Experts of a small language model.
Size: width 256, vocabulary 8192.
Experts: 32 experts in each of 8 layers, 64 SwiGLU neurons an expert, 4 picks a token.
Training: a variant of Adam for the experts, 8453 steps.
Below are experts of layer 5 (counted from 0) of a mixture-of-experts language model. Rows are named router (the router's row for the expert), gate (a neuron's input weights, with its number), up (a neuron's input weights, with its number) and show model dimensions 0-255. Each number is 500 + 40 x the weight over its row's rms, rounded and kept within 0 to 999. Numbers have three digits each.
After each expert's rows: "comes after" lists some tokens at least twice as common just before its tokens as in all text. This comes from a sample of Wikipedia text that the model never trained on. Tokens count by the router's weight.

# expert 10
router:532523496454477518535387538497491491491493516581572479457504524544492497553484525508492444497533553548478484498419510487480509521572540556473535533438545455491517520429533501519515475485510449509512528595552420549491498380483478557420474544521477570564500477474586518578459488473555494433563512445499459441472525518500475496475465480535505464504501514475462527453501451469470473513519484576524522534476502551459531441546423510515471491488536413450489537435459505536537448470503450545533492464536539459525543509559504490551505597509413525498522426508498507481498560465504542506557526542452493547522475510421459466515469531448538580482479585408500524542495560485503486549416502494449496464462453524435535494513495550469463469474491510434537518507433497513480489468464455
gate4:522497531419503557509463427539494564528459490517499465518451548512496519487470499521522595495528534530524485591494489493508517498500480488494525494547468515560486499537547479525558442463481493515521506507564484470584481461452529505494525515361472485506523497475480590493589509465497520498453413474468562490421515470522565512497484423501525528487523476539497504463454485404587520515502533465492499499557487469505462511509559500458518631448483491462440508491492497515542485508440404489485528516522483499486533502515527494496468553568448542646528498486522513459492480515487567450484453508513457514511481517547505506570515451520451466470483532436533508464477498554560509471531504526432570476508448531447543451447506536388458497552482481517455523447518460542532487416507602
up4:439503572468475466466504417545524508424510522493533489488476492522491411480534527562574435599450509552482505517513522599521526483560457562554473454482500485496426543522511448443495532474563478433542502461453459492514494504413487513502596548496518545511462488559522556495424559471466509547477549473443356514522519495426471535456537394471439551483532516506491523533461457546511492517462464441470495518540459569472485483541496387503498551505454466432485488565480458492489515442517473556542564478508515462522524471483502491502533535550510453500454436480449495515506520496556467515465484493554553460513535502509499505422535504521571513463509503504534445507507569520537513524536409498462476499498510535452510462454481510437491487510481547487489490514481439532474480503471600
gate5:443451483469426494484481534524509521534496470508499477534478441454487493500537536470516441541522482498534514556475510545557460529513539478501442443477496480414486478444533544462537488496411497373515623532508556452519506495407492543477524409507508544526510518477460554496548543514510525485513559484503487403503441534498476534471529527505496507478535510424546495554547487441488526531499495485506508508498431556476562503533462446545457460512412481458486562493405473464533604509510544444522464482468489495557579519473498511487541484466422450568451537511461538536563540507574587488555453489503509457500553523530466478485523477516509498512471432522569515491500534507512490505451503517493487499479537508491587455530444505547476556558423451532495480458459510493471573503600561
up5:524487540513562495552486480518627490473443489488513433499506514551541479539517417528569414505505539475484480502530533501517530506521493556527546514493502475467526515534537496498518416503501567576501424520454441513500490508478527497520538471536442494474515464454482581483552407437399463591481506505492610515512469483490529458466400578471518524490524466535475484502527490489565503429570488532530505412550473501464513545504466508512534555466491482533490474594499487429539512477550459499536554520465459549578444530527512561430452471494525491530465484526493493572460514499524469429548467436508554484554462572500520498568495449468461470488559467505482421536514555552478477487477546521519517542507475519534511486431539498455582482532503596501458532499518483500498543490447532
comes after: " |", "\n", "|", ";", ")", ":"

# expert 15
router:520536497495456534520481540464429546503464527523553554537533554507536553481518517545525452468469483461562557511529536461524511492532529469480571479496531465401473435524419466545540489528512569565557466535499462483492465557506489508479479437462545450509525549492496527570491486458416520407451489565553558537489546478536554487493509549575458456458521479533589487529532465482496534504530484486602487544552542476482530573468480534557496510486495492538480544484537587542496460501461489548521498446537464515524476489518540478447462492530488485530484447537529496444419493439532490529516508422538503506518555459495450494538494489487492541561487459549511522492532584560429540440470546518568584443495451455517476487525470424520467442519473484575555473517505430402448550479463520
gate4:515487445516504478546436519488559503470464498406508530551472538522480533475578565446498506536479435492512416490524556524481461487449501435498533527499575497525548494505426511533506472407534570483446501520453569407458529472510514487555500479479547558473505525412566505455426495497582528492557481532404544487538499492540433548563527585550536513490468471490446414560515489507473508519483483481497570524484573452472584510536475520481510439490521506519438442513578513454450520553469538499441496476536502550426501550506489487546484453551513515470466501539568522440530478500514431532478488507495513492487518477482490422446518574555536479535502512524485549506459495430434512475472412507490502489477505511517510516534457455599553591504466479494489525451447521452483523479503483
up4:461467472379491437578530494478556519485494463596484559481494525552536514536466491534492502427472552500508480563501494492494504565499555583541500493485494540478481578573512519491481485462480436476559527512540551523592466537523471478521505528472456520463507494549509567438472468518516484495519527487601477489432465522463528520436507424506470495489469514480469518562498499479572540570450500555492442512446460512513483497543441475504429448507509532513518469535532500523559489498533426536555492484529560415466484463462419515499516516428499483517510552500536456455496523505468496454553514569517473540531487485428464480511527467518489477525429531529516507537521520498505383532478467495435489496449495561375488576442466537472469552565540500405540462495490477577501482568498486
gate5:509541561446532579504480539532505517468488504528423573486574517449434541478483541483470551456498534501485501430469525525493518460519505453487550622470522572484450522484563560453474521524526529540484499540524468519477456471456463466490508490451527451404487585542505512568603495528442518418462492462494460500426522469495490546485482523510541496533453447515487515490464547518495488432513494620489518504489563550519511521559522515512518458515590449531495484410498479500422533491483509447524463481526506476489559549534517494463493595639477541521564470489552504481506501500494543626526513490492471567471497525521498504550503563569496526533472482533447541526493507497506528535528505487502487507559509465502458539481529516518437508533500529410506432547471491469514541473556431
up5:497505478550448473527538466545431485535490550495548516515482477541512513578602569521552457535518512507516433530462459435537472531524505482554465460482502541521518467501415470550597505498558490476502537475496592503485518480550465544465508425494465529481458471510532471492484554570502526479477548487488505478496523535479505468516618402497456475559546521480472463493513432498530536508533568454483522508490526450529480471448588558512453466451472495652487476541614534510520432482504490524474506528489483479494481433506442490493529490412457523531496509484523600547509445522518425517529437550531476430495535452510475466511493419477557485527536489472548413515492525461441520408501500506505518466513477526508537417521518488417545440487519503521477518529517508493515456531487512
comes after: "1", "2", " ", "0", "9", "–"

# expert 16
router:496504487471523527489541504516469485478493491513446603421482515530459456420522490500477459524481548549520420445574508541514438508496536522444521465455505562515489546554530486413537549458487480493504493419562541535474434515506511522459450456494433560440590536511467515518520539503595552507457555475528569515504481496480540519482516490495541499453553561481441518493491529523483477474584497422533509533577470450541470555538489507489500501546562565464563497559513536505552512516457509455408536524473451451475527413511514490501476493472428590470518520411446551525488525472542426518486507552426538495458469454540526446552553473539503486477507487484469557490483545475456573557499451515532512515498515488444459537448524557533453422465526501508534557526412504553491505508515491
gate5:530486482525467502511438519478510463507466461460436534546578449551496495496487553531467510517519571508495485480529474419508462545523507484497511581522573544566517583551537454448436514551502459521451494468388558509525511471524516455512509467547520487566551578569502443561482498495461521499481518473501541466526507497534515501532500475551504500505494515491483521545513583497416492445491457553507551548533586445477521532500519498533515522463503532402518529534599522499456473502500590438497479527472494486514521430472496514503509485473499535453517546508477493567461610502535492459466478484534555507488494551495545509463504520501523520519555440439492528538524493505446359515526515530464497476498373542550449509537492490609441494536485529456564461532492537481548408459540521
up5:494513553499563538544514421492439532507495420521590443537473488509527511497483469513482551447495580486519490522504519545486510493476579507494526425468457474459511531428527579574490467475506508467509590484508442563541485530503503457459524498444537516437513479431482480432479499518518472523529466495478478518542473488449495502469571580559503517598530423486510564476475534476492520523504549518528477505469481521458559485514463495488543453545491545590429493495507485518501515507524431487509577511510447538502463497497527462527529469514547481527500507448608497450503450513518472501497513522504418467457444468518506513485569519471544477502466621527532490469507538494607492458538455452510486422519547443476460463468359443538516432498539484513431561534493424514534537533458530
gate6:520540471512529514487473529435451461443567524509468512520469524506497524537414404485472552558475464483509496510492466462530519551502493539467499476552529430539479513481570456494521441512497529534470520532494468527529503433484455544490503435479562486539519545547461498497510537514554447455519444489516498515509512441580538551503485457511495447573475523445523514607464584499468500536471497525512464499521504446533555466465437505547492509428521527561547497374476558520506552376456504521507471411447509572475494472473441483597473529532464519511476579516556481513485507500525497530533423512516471525438517421547518546521490566507495543491494525521545533483528440452530562450494490536438513555487496543542490588467501516459490508492477520441492514439501553420592557468449503
up6:520515585511476546526489490600511547538450546539562464516494472451550452481539466495436493485531447506524589496477501446431548462522490504489430459540485475423484535525500512505512543486470465519538476565457437503422455564477553491477431612542509542446484472515533533532532495487497563498464502492500494541500492462488479460457455562512518498549517484512482513459554437510506481570532495496465507501518472565511443476491502549477544485569503503397454514563415535491444501549512545521474506464499488488526499500492561521532441506472475495532531491433567457471491516481392501492541557546472481502508528533530508479504402382565478500525497520476528464452574508490392514609509529480526493497473544580506499456520523523482463445485474499557548500587481491438486468490529582
comes after: " |", "\n", ")", "3", "4", "5"

# expert 12
router:530426460586496459478491488470424410492491500530446501551490412441562463547514568445545524470481460457454500481408465514448541465540575557518476438438483478532500541500452532513534453445515553424509485523442503526519494486511465520525500492505564483523532437550506519444516462483507459542514557453462516466466503424495513529556500523542512426448425539444562432527532544533461436552433482461418548453461516516453537450571528541503491432550481484484513512505478546534480476472454495462445496545450404498540498511520500488461431538447512521488456551509485475487498454533505579499525533555428433529480511509523537537482501518507480479404459503485478468479469456523499472515528480473561511536485487475443506473456465558485542546570441503442480437486484533561516546557471464
gate22:470473512507543513470454459514506532536499502479543468492516584468462509553421468504485473584503537525472484469418442472488445532541456479495587524508476486506405505511537486569433499459434574529534556574467512479507553516561496542508516453532555454502572471471525457520482454502514498514473546511529505437537497487516439555508490392529542496483553486481523531562537512523488529554491550508478521443507464502485586411527584455519524504462414478525503441407507444469489389475540527463500554532477543550512530422447547506479487538499526492542463476517513532511453431436405526472532511411420512509469514479592561517538468554507415533485512563494538543506521482452472492483508497485509512518520450521507589501533521462437529529450465526503484461461503498463479479523497475
up22:488501494505528487552524490502484525455477535557507468446506534512532548506502466438572438490539505506504555461497447473549492594412454520549603503566573572546485482550540439487522423494512471599531518426526557487515464483469472449515501512514536478520517538513460458493427454517497510529482505479455581473534469503418475509565473531472414536500403487474498488458485493447528516486519504443487525475504486456543542502473465572491523410486551533521577493519577480531432513497485547523600465465495552403530505455528564522525528511499406500475481488482513538464551512522517485467507539485537505457462472468488525516417510512450454549553500461470455549468498577519521501481568534468476517549485584541525462525521553485555474499476447473504547565507530522424492445436520549
gate23:473484556513575483475513486541488520534535463480540442494400420492500457489514526537542490573448570520478482542497539524435523482521529471508502503493549496457518535469501540504494491521547526435457544489422559506446468504476540476530427457456516464496558434511476554469551492452472557521511524509499489551509448482516487406493447447510409505491495525453461536457518497519430477500501579474489473426519500475437531510548538420461506488569496479506466442469468500448476537551555547440492463605521520452562485573512562454527498523508438504519531468474524490513469526496466546510511501468498499538488501478517564532514529495510556567517583482481570452506559453503476395569564420531451514425468564532459559507435496529500510477437497498405511442517418483547450473529514482
up23:463386558522459533496518476497542502553499461519529455490492466516486559454571452539489500579490633550483471454519460469499487442539536575522515479535533546501578482508540548444528567533423579455488482470491497598497497517482475457557515485528542523459462476511488500560523493473499560450474484531502570497463491502478518441567545478541465556493477455514456533566483585521459480511551546486575518511589447426521484463521503499477513529438538570490437563491491491509539493458565468576504538536496494515538428532539482490508466485536508525540522478456439470543472482507441494544480451506501480449466461540519528508546514453488517462577512527489478580469527479477439508513498472503488513432601511547478511449499416527514517472467427445531494543504545487495420418530500467
comes after: " |", " the", "|", " in", " a", ":"

# expert 26
router:436508583488491460446495489548479467501509464428571444484500519543534474510481533506534469490429509473474469426519547537579506429449512539455456563525552414539517517521445489557467539466477540539501451516540528510560464509550532538419425450408548469467559502535528486431489452532498495507505495495505483483465527502570507579557525469454583461543444576460606441501492489566508508489508489573491496492534489503438425485406458518527473490542467506565494497488437519512460498549488451529469485416472536464510504555470440528521534464495442521394516563503512521485449524459507467498480510545411536553494507490505467453423448487438501440514443455533492475501494429494495463479502431489576522547504543513482487509510476448480526490514497536526473458427506511529497546541483478
gate4:490469567520480496498489502525529489478517455439524508508421464470515495440483483556489483502463485510518473490400623464497504423450477452541470551541559519506515508509491527464490522492545541523562524519490524554499444483490510509483443472467476508532470496540517454470485454581551456545445577549511388467480488512536492549557567460493534452545487484389552526475495505577527519443538480522574483448504500478468438487472394472508414445562492451549456515462478463504453493500467535532474493473486515518561400525478420520626531371512529503482501547500539476512554512515485439516489523512496486520481584494516474479466450450442471470543482416501573472513496475546539436528464432482499496550493505491463524502527478486493505480479529498557527532521521505571495532564517471
up4:518590516550520484484546560445544543498496458434473491466548588538450498526468514443531456549550478500512482510530427425488521565575554440477507505528483563463518465453540550536464533509413472494491448502486499501586449493500552487494464507522443520440431497444489443513507561435485523525528524491542484503619488501529479459511549487514463551551522542524490628551525463476539551522518516465505477555518562424498441492512516463470428483493525459475447497454488511501531510565453507531482559400512512503569489519510494514484521494513474471547516515500531496583507505515535495525472433472479463475429535514548513510464524430537482429459435496526568597432516433531559524508495543504536537497486502470576448447568448571462507454437504538492519501477516490474515513469534484
gate5:441498481488494532457495538466516477539439512480515492443516559469540507467481366531464506537476503527481516450544546554543543513504468511418506484501510494460549521481431524486431471548541518560472493505484527457516512467534594494479522460472590575464545526556538542469494477508441460534554479465507504456491488492492437495540531509497538522472456556506497406545503464507504499573473536585538521486520473509418504484487514526488467452479425463501496450569537449480455466497529465487476471460504533497486508528427484499509465448497499502544511520488472479546542456502411510617422500448471517497489543526531578478510526377440524542534615480437510561497483475525412426580531547439465486492580489521431473525543485541526495473460457474456449491527518491481495549540464472
up5:525549465499506542490518575546546517540468519518506507441541431598525598545511550426510448452516490509505476547501510562512515516562473544511507512491513593413511480528484532464537449469581471528486499483528534498483475431543511524457566522485479443531501455551495480451474502434513530422541540537502506531513540500523490464453430517515473521519564462506504481464485526422471493541453520456470423517478580499532488552515466553608543510473469458512528448485543510445518549515499437517484472376486447577424568424549474570514598491491503483518551477491496512502509485557491526552507508480506478504489500487478432567489492527407410444489476493530502477470545460507497532527498482518558466550491444470531507517488546418473500470519539530423568522524544516581482529494514476
comes after: " |", " the", ",", ":", "|", "-"

# expert 23
router:545442498468552560507514550560523506545466551539530470448517522503513497552425483434540516536533472459506478528464543448556504487504500477477559497467479504512495510551426530529458560475519487540461490542441560506508459545512541569459449460483459542420514473416498434511487536478538545447484486432440530506475473525500555409473511443493431485526535515507446466438474454540490521448505492584444568468448494500434508498500417572448478496452502523563493490470490508522502429529562532501508476454516465490494462528531450516454466499462524512497501448460532483497474558506537476518554543576544446567478473496499447456524433512470504485494446562540451580491482427474402492535478472461487525474496499500508391567503476528566467568461479601431531462462465518546432487512523518
gate5:502418464513495513489471392449483435503521439522549461519509477480453541426422499528429473503509526438485517500467493432490434486529488495497454449520553500564470493457503490469606526566532498462539506459516488475520493501499480501487518455465473441464550496488473483503505430496520462478511503404516468509537459474527467544515519569531464478469489472570501535555503502500524444509450465517438471560512518459468489394446462508410521443519536515516495519496483480471459475442528507422546560485523489515541570565456481464559474463459494499474484481515474536527584522468526593457570475518583435443478548559457486533512499507507580496513517407462509498552516508538489519479546437495499514479494484575520401454494431516538433486498486536508517478531595446489574552493413502
up5:521524531509485566511458553447554502500501474458470505509485536431439468589560490556483528509471507543497547555536520545556543495476515528498536460557469522549552471441534537457444406486476501492494498526490508477515494480490489426531465532570524525518489433488577512588490512534510526465660428555495521466483576523432467519484518501522547546533512478492519518460531542521441514509526488470516503527484527483587481480609480461496456505496432528534494560521502509443463467516487462581519473541464457545496492471558565535505533540546547499487524540498502462524517479523425491520504519496455537468455519512547497492541508483506541496502524492517493586484508577462555436484437607499520545543482567361506545488505602487524541489526517472485527473470413530560446486494523473
gate6:516508510457547448489466446496540530472557502427499571504560475516498468524597491567431497475431536413517510504461544566532533503511534491524407485463468509514511496406497510513461480537457467540544495554491529460483484516524572488538512451436556447580396545566498551499488473543418519557516460538460507450525486476409503568501486471457503470505502466453465515453478495522549524509461493434497433537499579414448461500519552432501479459455475480455460440538412617492499493475485474509527524498571514479559523525508507534548558468546474472517527477523531531522541560482437437448435514504494471504503519459501445514494512444466612494527526490450584491496455533512502487516489498463539448514506519495513464455502522572456486510530530550494535496436507527505467576495469511
up6:469505483521487491468522502433514470515520489556573473530512525508484429432507554483501547424559444424483491488521478494496445501491466427453501536522479488450497485604501521561425408469441566484516533413523498438577456493540429486450458541523526513503484491476517499443485507476538427513499493455518571473556480569492392507515478509526460534495525428511492502498601494532446495510452494485469508478499493447548518512484491472507549559488602549510535565478436437516497472514416521588451533501447472496518420515526492442500545507456491475570495512554452555515533554486492485442513489500507465439491477615525468449535504561575498495511503464485469503468530481425479470488538470492469531502530501457502492552451498465566515484496578428470524535541523421473478480538534448
comes after: " |", "\n", "|", ")", ";", "=="

# expert 11
router:461560504556566486534515531482555547430453465501525520438482525559520512507567551442555488452407540528479497539526510492525515529506561483537442456420560543474541451559486493535431509531448518455497474512492546461437510491549544536449447510506476561454529505532496544435497503500542489471468426505491450491504456528445521507530498510531467530534553454470522414479531475513570509518554448481499506519534483449541509529527548491448475538491500527500531551535458502459450561578444509513511581455514463449488532476503542556511555512453504533452572492486472530459570533535556428560507478464520521466490494493449499435496461468556516421576510512522546519453424510496445497539482489452462466611567484517530543496526520570501614477463522507410524432504539474546467500447491549
gate2:491516484488566472436497567504528495499504510509436592458441419485487528477516458444461536502454462488538428622483494498524503528424492502522520485432501574537542414530516479506516498564511563493473459529451475481520529537518515524556547488455536477532526517479479486524491495492472548550503460578464482458518546490483551543526492496572511511622493493498436424532435493508526475492496452471538458451529465437530515542531507491493528528455510438525527575549469538465501584552448525459479546489538443508483526554550491473535561546487468431539528516514449565494557482438475502491481509446503453469544463431449540422488482631548468489506508461518522490468494483463458501546482414567450524514523469490499526507507574430480575536540526510553478533529456529493577555514517498
up2:553492512512487517529511507599517523530498505509532500502531503449491482486496496478502468527530534491512437491557441503537550523458465446525567496470480437492479500473486636569510476487484486564452490510451451486505488511557460490476520541520476490500504508573543497445454474470415513568466450517471474471546548581419510510451536538489439554426502508518527473560488463535525515509458485493423546516508484393491459541585470539434541489524553506458490517519518422439503463573487463519513498565525566456524509485489443514437530443473493485541430525472493546461583548444507530490489508428556547496500543519495530511508537517451467525441493532522547445414475523500517506451527538502484502479449517463499453367544479414455507544480527484575457544479521483536430509443569432
gate3:513495549462473432459432507459547466491558470540550484491467505494445513518436477541495513566543489467511499489441530508552469423530518527506579546482395493482462512548515487517502501438513429396442551494477484491541554530484560490451483478570490487519510456477449518508529510518523439531537504452488512528559559542543500459520554516496511471529500508520496511521482479437480429430484527509508503419469511548523443454522474463481484524503524527465512560487480507519510464583505468540441531514484477462495518615468506538531472398450473510436457570460468449519557509636445520509552530501464532528481561510530493477455541451484506495485445507516484518558508497440518438531513472507561415470476497535499520467560496524509501637522500554490423437491581557534542475466536553
up3:532427467549528458539514511443505439523475511480493524515527459526540456550531511447494482488462541504485464517485369511478570540495536499537485485529518423553544506476588528475532514513516502532525463521546526469464439508480477437519553535441485516428474511520491351463492461491491404522503462576533466504437452554447516477497524491475504623467485457451489542488573465529559550484508464485460491580482456503514520491497548541483527522539437453523547446514484481498500509467526471497531508496514511476491459537466518484517507507507502530497500504527487496570512481564565523427468497542568524462515445483531540471560579556557504578495540445432486473483536493522546499420550523452419545526536483483559420514500468489535615478507484480553498478490495480575527474525519394
comes after: "0", "9", "1", "8", "7", "2"

# expert 0
router:429397513461420534518489564546544453540505519469396539463523489475468531460525488446460489549512540528516568526536518485485451452529539517499472542528431435520490485559509532540524568465516515466488494472508493474493462447486561495544546520452547482522507534503488537513516492545553478421489498503510442455464530553516434473492491562436502596473431460517467523475524519495498514452522507424516529540512610548413558538532525481551517586508508501506567481528422580470438565480525541494424500501447490536497480476498470447505462473484555442498525506481541435548441450485477507454465525561435490512578429453515494500506447541433540510499533558496537498474488459561530423586509527550507510517563471449454559415513473523520489522493550497527509526462486480486463442484488486
gate5:455574559506548531534486525440512445468545513487487477545438478506502555439519496533542550459508467557463523496536449490496399551524447586502466577535511530517497544524516494471489543479591468465501515553441428572557457441417454503508507499515486497446470434521527502512452474533488460482472564543554493485508513524437563535523543506508535496487539398539451452477427466448494502468479451585427513556495506565453471461507513539470463494555492496533515442501484479534496549555558510424579470560492492490484489461505517532479439572544489518480501524443564462470476542426525506555464542468535517458435526558514528448462506512458516548530469548547558545543528515468491453501506463535520477517430397495441489583537535558541492475502495548535495435499451528469501470507481487
up5:501516456545511528475531555430476538490508490455459491526533442519534584489526529498499398446505534475479530543500458536509447507495501525537479526492467490488542414529465466479480473575487504472541476492557556474437466483527473520571487531527490506566475449444486472552526488548458434494531523475504534502512480458515519558511529456478591426490505467479514437517514485486441517557565474464469528465484473549433599545548497462551559539518551481537482494544525436485477468517494460465477494605523520560453488505519468487457520483522412481460442480529436487524410503502501472452521537481462428522502465479447537558490453442488500446541556459545449506543491532380430510479487481467499540498509517493511488445476519473402538447463455484474518528505399476535499426435396564
gate6:569483496586501488528498485465502437440482574472456517475528493429503531492562535535531540576508527484504473510510498470485389443512485458490496506509438518484534472473514490461447605535514573472597490474487510573498482400589481483540475421552519435513422594456502490519496512562535439500500521482555560510531534421495473466503501491490479541518502544515466480544453440467488479500453479486605539500478596449494495444506542504488513458523556498502465518465449488445502557486508493480512464498462475473457544515530517483480465517507512447520565463541474453547450496531502562503519447508505527474478571477471499466545522466452493490490494436549482485509426508472472545561475518528485568474520435480549489499518501495502456534437479549530451461478580505328501505468469457
up6:455476501507518526570516447472484496483513568480486449508502525463530533514580518536504460566589546496547506483478447592482498491541532492469507546517522532476479487464535543560427549444564462540490523583540521481518477467461477507531551520555476469505572578499464495527472466452502459435552473545493472430492554533520490451518457496543407474464463444511498444488486483433487462535472520542492557545545534452468440492508437536486540521513525539495453398551509492447547598448520527516478516487415550480562615472576527501505515521527430468513494472456549505399492504531491555493477551544475457527532470453471471489492458478469597485467528488527497481480439449498459537440500452521510523496539509504474530499506527492443511483490567479513522567522447565471500468397545567
comes after: " ", "\n", "-", " \"", "==", " S"

# expert 14
router:478514493518450564548491542526498489556467497559521543525510467593510406420498476454480488470525524433495535560552481537479529482497465613557450494468440493476524499493439507430511443528559521444489534476470513503489464478490527543451581525423546464513532473504557537455530533527472443474531613488561547500468477492521486567439499483491541483485460466495544411560470490499536436511449548484463536450453462552468544467524500486549483474497529484476513503517450470455426581503497479533463476530513491517477495449525513418458511483455485446510457534485618540464467516495463452544528516498554536546493442489537474488484550551459550478508552511513511487469500483528551513526479535507523430454417506431433562444453441429536542513461521464463464474527494513503499557606471466
gate5:515527464574448483484488551474379468502483460545485569551553537519505467548470475463490521521537500478473544480508558504488530535428501548500450501489462513565501518538463543500475554480538491537548529515445522488478503521551525441538504505527548484543446489503490479450476448550466469454498506537565460556431621477463543564479523496581495532519368416522480523514462464481544524476419465452498546448469503485548522490575556425471484470463550448469557472491540499485418588551517558513507429504494517607451529574484458517484457446503489491460527507475576528497490532468514461495452477464559577497547518486495551494507547550392581504492484471493456484493499487442591568476505518483539447487476526487469527496456489439518510500492492472469479516486476503470557511529502513
up5:542436534565514523407554473509544534574489463458479544516509537454444554415505479462598462493478565425477463477460515448511429504422529467494540490501477496467452477495591555490565540472430488461511452462565527500518522518443481541472486481501453464546538490517453465532505457428560527514532490515518572497517422503493441488538520424510478474469564515611546579471558520536533517466597570493512548551501472473525504480482423477427500510518498458520526435498567533510505560561492463495503508557534470439506485472440491497513486502538467510514499493480511542563531488485457474481457512589509410480497494454437478502552548460496530475526503428516522436478481492472517487532521583493469563489496486499575512478487525507516456531492462502469498562509501468527520516548393557
gate6:502490528487522544520510531465465457483476404540503493531484435579469523480519562406553462448419526473532537524522519532487509548517423477532469475489486524403535514484479494474507386448505436485492506492471558533455486464509495571555480562463539474493543559461547523543421540480489461465483555465487484548445457470494536537485496502522489473537545433447495489514580451453508413537586526546455451561456547466475504549483467435488469539398456557440462557478492465523533504462476571467535476538494503432500488469496510511509565476522585533508436436477522485414474481535480524540494416518485453447520453585523517510453500504503489557511485444510517534529464456464543521453475428477532496436523510539488452545424498478523528502517417508500518511480500467471515530484449444
up6:502453521512446530480517576528476519557513437519489536541479477502519469484461478467574582473522499550468538528520532430487516503432621433445492496533535530487488527520480525469473546513446511490549468388502507546511464490571497515516495484488499436494590501442452463513475536544575496488400423489529464524586583504465496520504533444526487534519497540502497500545445514502466473526501458435565434546480479603540516511490554505453497512544494469572515520522466500467499497541509490554468493508468543476476471550482571492519450515490483482522512548439518544470514444471531547483430490489431414506488517475502465460613455471542596466472479511507491427496461532562529554511502562452521435502498528500579489514468439468535467434467411552519508473523544522503469451443518525
comes after: "\n", ".", " =", "==", " \"", " re"

# expert 31
router:427499566529383542520471550523497515537501488507575463494480540490465567493432500560523551534484474518483540538443498461507456528542571560553570484523490434499417497542565436491583535497467508521554532506452503507481546532510531471549435437449499455456392556533490493578490569452469491502513492521502508512501530483532490450546537492514431504492484450545581602473546451489529530442530497517598507490528534506509568467505528475547551560458475445482514513471468556551565483476471435427516501538492469523493454482566496463521453535451500488583526448561491497471498564468506501545559507471490532459564534491516475469531548528470439559524528462500505485556533597521522425482498480527487507475547511534491456471503501575448516471547511486529563501475503457451482454540492520
gate4:545473429491464524470501566511459455438496464482497561468502508461511485488501550497480552551447502420494490491486511434489456459486543441556498455527508506515516513547540460430441486502516521500501447433466479524561601455493529504558497443463531495540496516438469494505446471489488552521485472584502521537450504434476506399518500484476479499491474510479427457486466515479387448463504536480514536492460543548450483506502599526509519528527534505475558504518467504487488519552547538492531507546527475476519520532504441517473417452552537450512467550551517505481439483552485428487556466497537526493494611506484513560479477510405440555461458507487566439487542563484592479547500420460519464530623490400562477472488543545486435481522459465513515514511503466495495530578461442
up4:511506420474478475530502526527541471494544574540499495514526515476498447544587505443478512466498487489456522542471477501544390490521525509446476447533408568505453515563485501450471482540564532516531465496521483496516569457512520464510515475484456533503561542410511406521461577418488553531475476558541505599508553450525475520618429478453469463491472455415456436465451514438430472486549532543498488428517542572525504514501558501501523551530525531474529521499473449531499450509517541546508479487517496526575463530520416558505479488516527470483443511516487586494544456484451497509535517559492426505487522580526534525475534501561518507411515539463504523564527580536541447505459520462473496482565492546551431529500512468449467501477454502443541506455483513509478468481440516
gate5:455475543481519511467506510486507531508546388407528500455468514545491545533498454480439526603479528470460456418514499523502489597525515497475509531536541535491504496426542462461504496524501543497512458443482533581512569552544517524549471571511459484468510524494465388576527552499484509420457505510423475457558483501475519475525479500511491449531510446477456491528479588558484531527532582503556462527519507452507473502506544510497494497458506454428538531501518494502558557510507483561499514472535450548512544570521484506555521517493498521496452507572492477529491487535479542529498454456491487488487463480488528536466480510442570497389483386521462548443569457500533452488513512547496526503565466446492472465451527520507494514421550488466450585558489553480537398528580576
up5:611531420493523479507531498480522456530488483532521526497519488496545456504589502514444506502531532513491523526513503484420513491478430560496436459484446542544499449498468493489480602475489520488468464505539389469453518487505525495443551533424525549480483543481522428543524514496551501500506501505503573498505568470490380552438520535566560511499573539418484516444541486421446521514560494549527546453475496493509479528520488538459514505524434517518438515492414543557576516544478547437577467452495493465438510465469505513471481441499463499491583509470490446520460415540506501534486499519416514545533525561503517553537417460557532476525445542511518546526498539547515525473478508420517509458512537598506531509549487504454538543450517474553497533458600505486508530486512484
comes after: " ", "1", ".", "2", "3", "5"